Experts of a small language model.
Size: vocabulary 6501, 21.4M parameters.
Experts: 80 experts in each of 7 layers, 128 squared leaky ReLU neurons an expert, 2 picks a token, a softmax router, a shared expert of 128 neurons.
Training: 277M tokens, 4226 steps.
Below are experts of layer 6 (counted from 0) of a mixture-of-experts language model. Rows are named router (the router's row for the expert), up (a neuron's input weights, with its number) and show model dimensions 0-63. Each number is 128 + 32 x the weight over its row's rms, rounded and kept within 0 to 255. Numbers have three digits each.
Before each expert's rows: a language model's description of what the expert responds to; "comes after" lists some tokens at least twice as common just before its tokens as in all text. This comes from a sample of Wikipedia text that the model never trained on. Tokens count by the router's weight.

# expert 50
Description: Definite article the
comes after: "in ", "of ", "at ", "to ", "for ", "from "
router:188150177174083132061141130033178137185168083134163092148173144095150131115054103143158122117146114112163189121166106126108132178163131088147087117104067118159075132113144152098087169152165086
up5:124149118093089176120146106126112165131073169110152131134122047111121125079072081129191104123130162093123140115207091150126157146155101118126081099139177116141109189097119129157168149107074114
up6:146117168105152147126142125165122183108186146143157143129110098133152111151110117057155068128143107154121104149086108100152148075141182103109138132133143174075116126126136138124111128132069107
up7:113121160112125134143112136154113131119139067191155128140119246176133120112122152157105139073104222132181108139107118105112150101080104082063188126186056172134185107168089088161148140126146127
up8:135137117084105149097116178112119123137161171112094134141151097095143132126097089079140121170138044074157138115132121170089121111088074177131119138087136139103175157156127097108157068144110148
up9:124150123068179113128119070159102107110162148095143143105090108122112127139116123143086117104129177122138163081052109095088145169103131183143153131104096165137121132175124153140111125154148096
up10:105082127132089169231106046141117114114137108123148154169166159127156141116128174148137110205111195153090128117097120126127086183156168111093120164148118094077132147110118176108132135110054031
up11:129184108126145204115123088152207154136097159142169161202177138155129120079104140069167133137143100073145124112082129093169150183160131101127143101162069135140165117156184129093155134120152129
up12:121142151127128074162146119084145139172083179120083125106084083082114131067145161105100091156117088044114175162078117137075171123073190152128112125182094160126126159138119163171097184078085104
up13:138128142113148122120123124101165111098141094136064113123143142127134175102111106144092120160153134125072174123071114137072163145105177084072174119163143093191102134124128146172167138086106139
up14:076139103046134126108137119138119101161098143108133150140135104092155158181106159152117158126133112187138117162147138107061122126121108148112150129100131123140087082100178149189134145096098134
up15:138150136125117156123121106122125148124108097130096142139111163164158162136106149109187156150084060088109147113178091167149153110129131166094178165210126184116120166117150197142138149148118176
up16:144138128116155161179132128119186123121074103125083132194102163064139141188155105067168135121112134132151134124191188103134137113156130127205115170186148116151129149166151107112154125108101168
up17:147131112129116138127132151174120136112106131081092047085136113191119102138109156128194101144106143115140153112159121140128128127143107106117159089091140156054153068148128111077159063168169154
up18:140070080225109162093088102107163133112146122100122127094127158041080158171109110154124090121116130111130111115172175140110162113132112128143175148113138115172108071157123145163129091103102133
up19:117124150154116166122128150106126069116101174108112122128147118176110111064073111127126188181166070173093151089147158068078156098166130113097127145118109137158110160159125071177076112115128045
up20:131095132076149161194106130237151138091136124101136100137135110180129132169161123156198090153135138106175173092147123167150113123086121149093122094131143089098098184108110108175094103185120124
up21:136086153115144159133109118159087173111165111069113140138144143111097133207114013156113159111098104070179115150093164150119079156132107162072146156121166156142156173151115103120136126065136076
up22:147157064127122092101191127118223118119136186083138107123204128165084124198126091082135134111075125083157128137122148190101183092104110149118107139138116185108092114099154120093094128133069110
up23:086118176120120106143117145157108150155137132132177106103168106199144118142081133125166112155169069094141108126155104076102196117099120112135066136122132171096186147076137174142163119111208076
up24:131103040180038115127090118144193168107118137178090145085104102104131137131112140144178088126093173143088120138114126133140142131142091130144132079163102082149161165088116144145133094131060127
up25:130121127152137054192157114124171129106224183152108085175102075069091127113195191121146121121153117118173136106190187111108144126156118076106122164141100080201139134125107149131073090123127169
up26:124113109152077108134165097146104077132128149117126143156109122141121222156091146111138143185169120085112134178162142105147093157151149087121110162205090163065111159091067115143135110175153106
up27:155156121147079117096101171102156103118167134185131154146139095154163108062104160134135140070152121127153131098089144113152164066158125131101137167168157115120141142149127146169043096058134154
up28:211114163101113168126144138138172155166086164099157108117120121121142171118184173101185116152127157162158122100145085133210184135200176127156123153132122133140136191100111156134140123158127128
up29:135141107106104121184135165141101109184084131124163124176127187155123088109133186101126128113113085090128149102089142176156157096069123152128139149080072118115184168124097108149136116100111094
up30:139155072187099152130137117124120101146140099106121127131133091129089105110133067170061063166097125102173151142150145184111159155163117105131096145125151046102104123084177103161077135136168117
up31:156156081149087174108077095160127128111156128103179154127159101116140101122159154103139142120077116128100165139131086118170126127175109141174126114153074082096136095126095082136113098084106157
up32:126142167115144109151152154142143135180155093152103124145161098131091141134083173191096118123108170105116077120085185112142135140111132081080149127044099097129108043120100094146091126123195123
up33:127091105126183142066090106159112213074067187154141120095129108154151102122081104134088139096101126144160130122128114085128145129153132128120125115161121161105078114109075139119120071103107192
up34:131160167164137115175158134125160144138100079139135111112155156126115078113134139132123117112095201166112107185147176115116227125187081189129156133140079204117148078150139132079162126138099113
up35:121117116191066163150119134147096126145149131151177137133144110113143130127131152106126074098100169141125154117081088130158114123155134173130087219144094170123028132136128118104119228079121176
up36:118189133094165082197074106144127151153143124123150147157144102157157094085143072101147150115140118102132140131168178064137148130121106090142188163086078139114046153082161114098071117122142124
up37:204109103167115141167145163151119175180094118138120121109153156154091101098135112150135110142152091139128173065076075122076095080087128166112098133210181138121172141105113078099149102148083110
up38:190105066088126161118121137123127066092144145076114075133114092134098128143122095119092081156052107102187136164155126139138151126106133093098113085143104133131175120122078143178150169077074119
up39:153090161159107137151116143155064137111110144100178078081147082128131112150109170047089147167113102146109139101091119189154094139112140141119119145094071126154154095095181121133169115094135128
up40:166122118134128221126173135058126108086154108133144105119084167105140097122087183143131139103095141161123087144108104118154077106156121163113086152158097150131111086129121122086144127066114120
up41:119127151138133126167100129133128105151136149112158115106164131161168180142165125124044119122112132078165135061169111071136121128107148161109162168151061140132074119110106135119180119123157141
up42:112133140101150132182132083132092088127155030047119162153143178143131139155109140113142145169105112140122124081144119131116157110139138086152162100205128072090117144128164053056145147155136086
up43:146077059123161165152150139192102067094156111125144126134123072103162117165100153130133129096176048159117118110079109100151161122139166144069123092146116119098130085129099112103204088140172072
up44:114113142100144107080088138101153124156137212106133166114129139139203109108150081144125094082119195144164179105110136076157110146111149175069121107182090143133075131105136129127144133096029117
up45:096155103141142067194127130143180096100134165164107132070093111121110084134109131084184065192162048094137161129164176148129144168139103134107166117062055138136113180105078112100110103189101117
up46:041143140148135135096060144164144121125118126096165178143123084146127136117083172089121117154152116117075146099166128166160128134080119136162134141143175070174111140157127048099146101140100106
up47:087127130128151144142167102086099133125215103093136147097211079144102110107158145111158177146139130091135167173075141145124102122120151152169123132131113120162160106135129143163098108095067103
up48:128147076187118130108056136093158175144155085127073159138118123112130117095132099198134120080113122196143143155135180140117154119157068094169082090112088102103133139104164093153123150101105135
up49:161134128113101060218098106074093096148113150119162163139119136138098116151116095137200134076152167153127155136132102115146122139094144088092117059078141114093144119141109136066144152198123100
up50:154143145053123158137133088174174106168167088089128155100101160112099113125121119127099111143129152129107118189127142108154143145116080108111190116159108110148117105122115151130093132147121067
up51:107160067189094159174127120146069147142139126193109183150170129102157140102142116131094120115103161148152090147126183100042150123121188107123146101087107131141124053178155107160146129121197142
up52:099127118151126151137111176182187113191096165131093127130103182068153133130160154092125143120115118095114098123112107151136095161123101157113117206039157135151128106127117053107103108061137125
up53:173186104143113092169164123092135121170096135122068109124136081171187136089120114188122171153113122130069208156136088181108106150093105177129157099123129064133141167112092151100070114130144165
up54:164088117057108125140125106146206112116155140097189133166134121103165114166155137094132106114132178113151123137174138120160102067132166074193187144144074085146204178105149152160100110104154104
up55:150078193167088154128099157142074119107102078080156199097105113100143069132144061161133095171096167100184066182164104123114154153164099147098107157113133149099095167120118132127061161081158154
up56:089112084154165146132055133156093125097138148131091107130097184152131084106077113111138096220160150146125091179106104129081159133148155096066114084108096122119105170181134085121136087129113095
up57:091099128133143138109165119100144103124210152105181158115126117119134116090125063165094159083149161176140115119141195140118130116098122141160108125116123065126134129143119130104103128057191156
up58:142144140147130138144133136118091143144066126064114157142113151120200141115115124078115124102062129180132114134108206110116125159178132180184135129162119045082110134145135131142137056095134148
up59:139157131087090097169132126101126102207131118105096130148124253114123172121108179153095137144144147116153116074147142090126129168094129145156159160123147127175166092100147126155161111095118150
up60:154127136121190114111141130074159140089120128198166126186115120098142124083115120159134094098116109094156125093117111116119183125090109178119108170115173092159084187103100097118096154141148105
up61:105145129143158095105103113063122111118108172120139089181152192108135108142133050161122169185174139098170123097157166087111132154122138105118127167152108113153071126188168093109042085182090098
up62:175110114127131109059127092134133177176161090135133108105174167107116111096167131135138142104133105108104149121132092174193114133143096128112101139118130204064196110177124125104187116142111190
up63:093115086165053191121145180103110100073080148110037215112090082116171140092133107108189100093116148093095135110169130108101124132123136110169120085103125175124101081088101146089121088099103122
up64:115188126106143088116095149111115147065152138150160149126139121112107131143146100101068146101075150088137071106126070119098088165104123125146106163168144102104122138176168124148103163131159140
up65:136111066135153119163116166200146082163161104135098143152066132162163130142165098148134163156120159108114103164174113144129108105121122095129112149105090107188164093114178157151204167089172131
up66:219097156116138091165148194090121125100130125211158105107077105116130057125114100131164154135142170081096150116120178149138135109167121123167114113183103099145136145124090101130159123157086179
up67:125123044075164138212158125163168153186158130103133166125094180095153128112153087075137133107142130158094117111185115133101065086146216173134088121119125115139121084130130083104172147105106148
up68:130154094057112146168129055134047104129098084135044151123166157116147144137134087141124162168087187168130176116122127144099126090119150124114132085133090142112104126101131112156066172093092087
up69:141143104191103140119189126124077197132175070121144145119135114109121121148100116130106107133090159189138116152118164143077162128127097121151162152080095085110112094144086107138111072112200168
up70:133114142149154118102111108093185141133092068164125122156077187180125150117148141110129118144117028115155129137168105053160111098063100057170139125139195094111130246167106095144131116135112092
up71:133110136058155110106116121148152138127131126200050128133097100081150116118163136154133170163124078126119086105141156085059153147143164062172148135077126115097132159140130073123119052113139126
up72:103093147122108166201090092156150181135078107094139133112118168188159130087142171074124119185120081144147190116128118098123084131140185148068128106114202149134139147118126094154112125098166139
up73:143159113184083150086134152167119126168135132175110157142149093125163147137140096105141142121158124167210098151115143111097097085130171074159181113131146115105170070132191108143196073061119183
up74:139096150135180170089157114108164154159149125137138076164054125122124134116195114175154079115108149114181094135058139105141122066089089153143184158152147066156126088088057098091112148098116145
up75:137159133147159147108121117187147116135067098157112119115137170113085172109143112090096120142172082084146124080137086123159072106112130106082158176095117094200181159101194120132154114136139153
up76:136151096141105106087150129188067135123167125159072181155196085138087052180141135168128136146089153143150096118141102155100112117140126162104107116124065112131139174175154158123068174094127115
up77:145095164176104076077188147080160198149176129160133151121133127107161089195154099082131154175153090125141152185171142160169141130121113129108205177108124089149113172133146148156164153152159127
up78:110153110119074138138128196119134143128181117095063062130103112075090145126141106114068143133127165103123140075106073193105137179131077129062130145145115088160132176074212081174131110131089085
up79:160132092175140078089117110130193140172101146071150150112148067184124108123153131160050081136144140120071162125111077133089109097136135184139113177126095125148174155120144150111117101147141082
up80:154068168107094121066079212127119165109116160091149159164123141162067123163142138150130074102150067114173105113149094172135132125119139144165131098106106135140146062158190107114121090109081122
up81:142132144091091137102138058122133123055158157140146150058167164099139146096128108089192167128123193140143156090101070063162137175097101103134147123149084124109149069153142099189087142152144132
up82:140121155100104138119142142105079116149143150149189093061065105130041167168142130151159097093106120070087158109117119136132126124157106161110059120121162145145105150084098087137113148155129118
up83:147091171097087131135181111184154170136128131097125092108117137134109067134129157140101099121089121206161134130151128098159170153140096177124121125069153088116185072089181093113132048117113098
up84:120106162117160143079132093125080089067059162149110127099128122124159169139123131098117143074163140058074127110201199202126164105142171105134102121161133152117082184133101109114100114077163142
up85:136072092143073124114123161133144122128088127117064090151100118146097118120097132161126090078089099083142155130135088161193103138241139196175104109131180134129157166139082106109107157119134138
up86:136118126156128158128132087118102165114145084144139124124145068176153189182113128149142130157132075174179069137141126140108159119163162139181135101073104124136142146147226122076140078130166127
up87:123094093093143177081116116156150128134060190129160169073148095116139107144140194092181069078134124097140153139175101130102151039143127106123127108111170062151111152078120105063126078165088170
up88:130164115190118177128158165127105097118124087059111188166118098116137099173123124167109116128103129093093127086138092134130110106100108078131109108114136100173123151100165127123138076184126154
up89:141130121116136082119162076135156135140125096166141130124132104154099181097159111100139122105138107139063120182165081106184133137095134106072134024142114162083190106138105111133155132100148133
up90:116156114133154155082107134116153167100202119089151137125116207132108149074142096149144150118212089098132111145146069127119129137169115166180088108181181202084161133118114124124138134151116085
up91:102136107103090081160085107096113157115125084088058094126164119122059152059082128115104143112143129096110151182156119097110108199144108048133102116127123145121120168107186132146109154129172072
up92:089093137185106119151118086126123175180115149108090098107127156143134167129081104119136129090105129153204128139129137135100110113142128085130127130166144147178098165082148119091100128091147134
up93:116113097127132170157126076108116091198142143164163089142137128057108133068149155132102137063136105110047189140094095164135099136150091125125114121063133159173085135084155103100144155122124099
up94:153189137147097080128166154096068133080120091116086100149106110173138129122152158132174105111047113109097176113084112097113139125126108111169080157090146172185094158099112088147121173126106145
up95:119105102131134149159102077122074143100132089079178104117168115135122112092055131156097136136117099112139157146157129164189120181142180085152091111095116092125166192165111136167144115163104144
up96:133172131093130144103127132068170134090105193176030180136137141169102136115131044123137144128105173168149112114136125069136111086128104135146130143151114115098142132123124153079111145138129129
up97:109134109094136108128129087121175181178103108100113134137168088089116135141159112099139128119103137131103134220131128156130135094138181177127059145128124206120139129211136174131110116067090119
up98:076158115135104154098174123077096201123160105120117138110123088135116149127141151126114083101114101123157097098163147159159139137185073175156112088100098165146136173078102091154063119043158124
up99:141124139172135107098115124136139039115135146153112165101137142135133162087140088148097142090125126105072095097145164145149162137171170107130148118121090190109114122145090088133085147072116193
up100:090123145131175158125122154152166132162119128143093115159108137101163178114090167152092112069112151140107105112072156145157091145113137145154106180126132168190071137109076137108138172114152096
up101:151080120076128131118166121122160163142151097109175142133098118138047113141148121120088143134117094137183142154121176093179122125115166128137199139151143114112175089123180165095159109152151098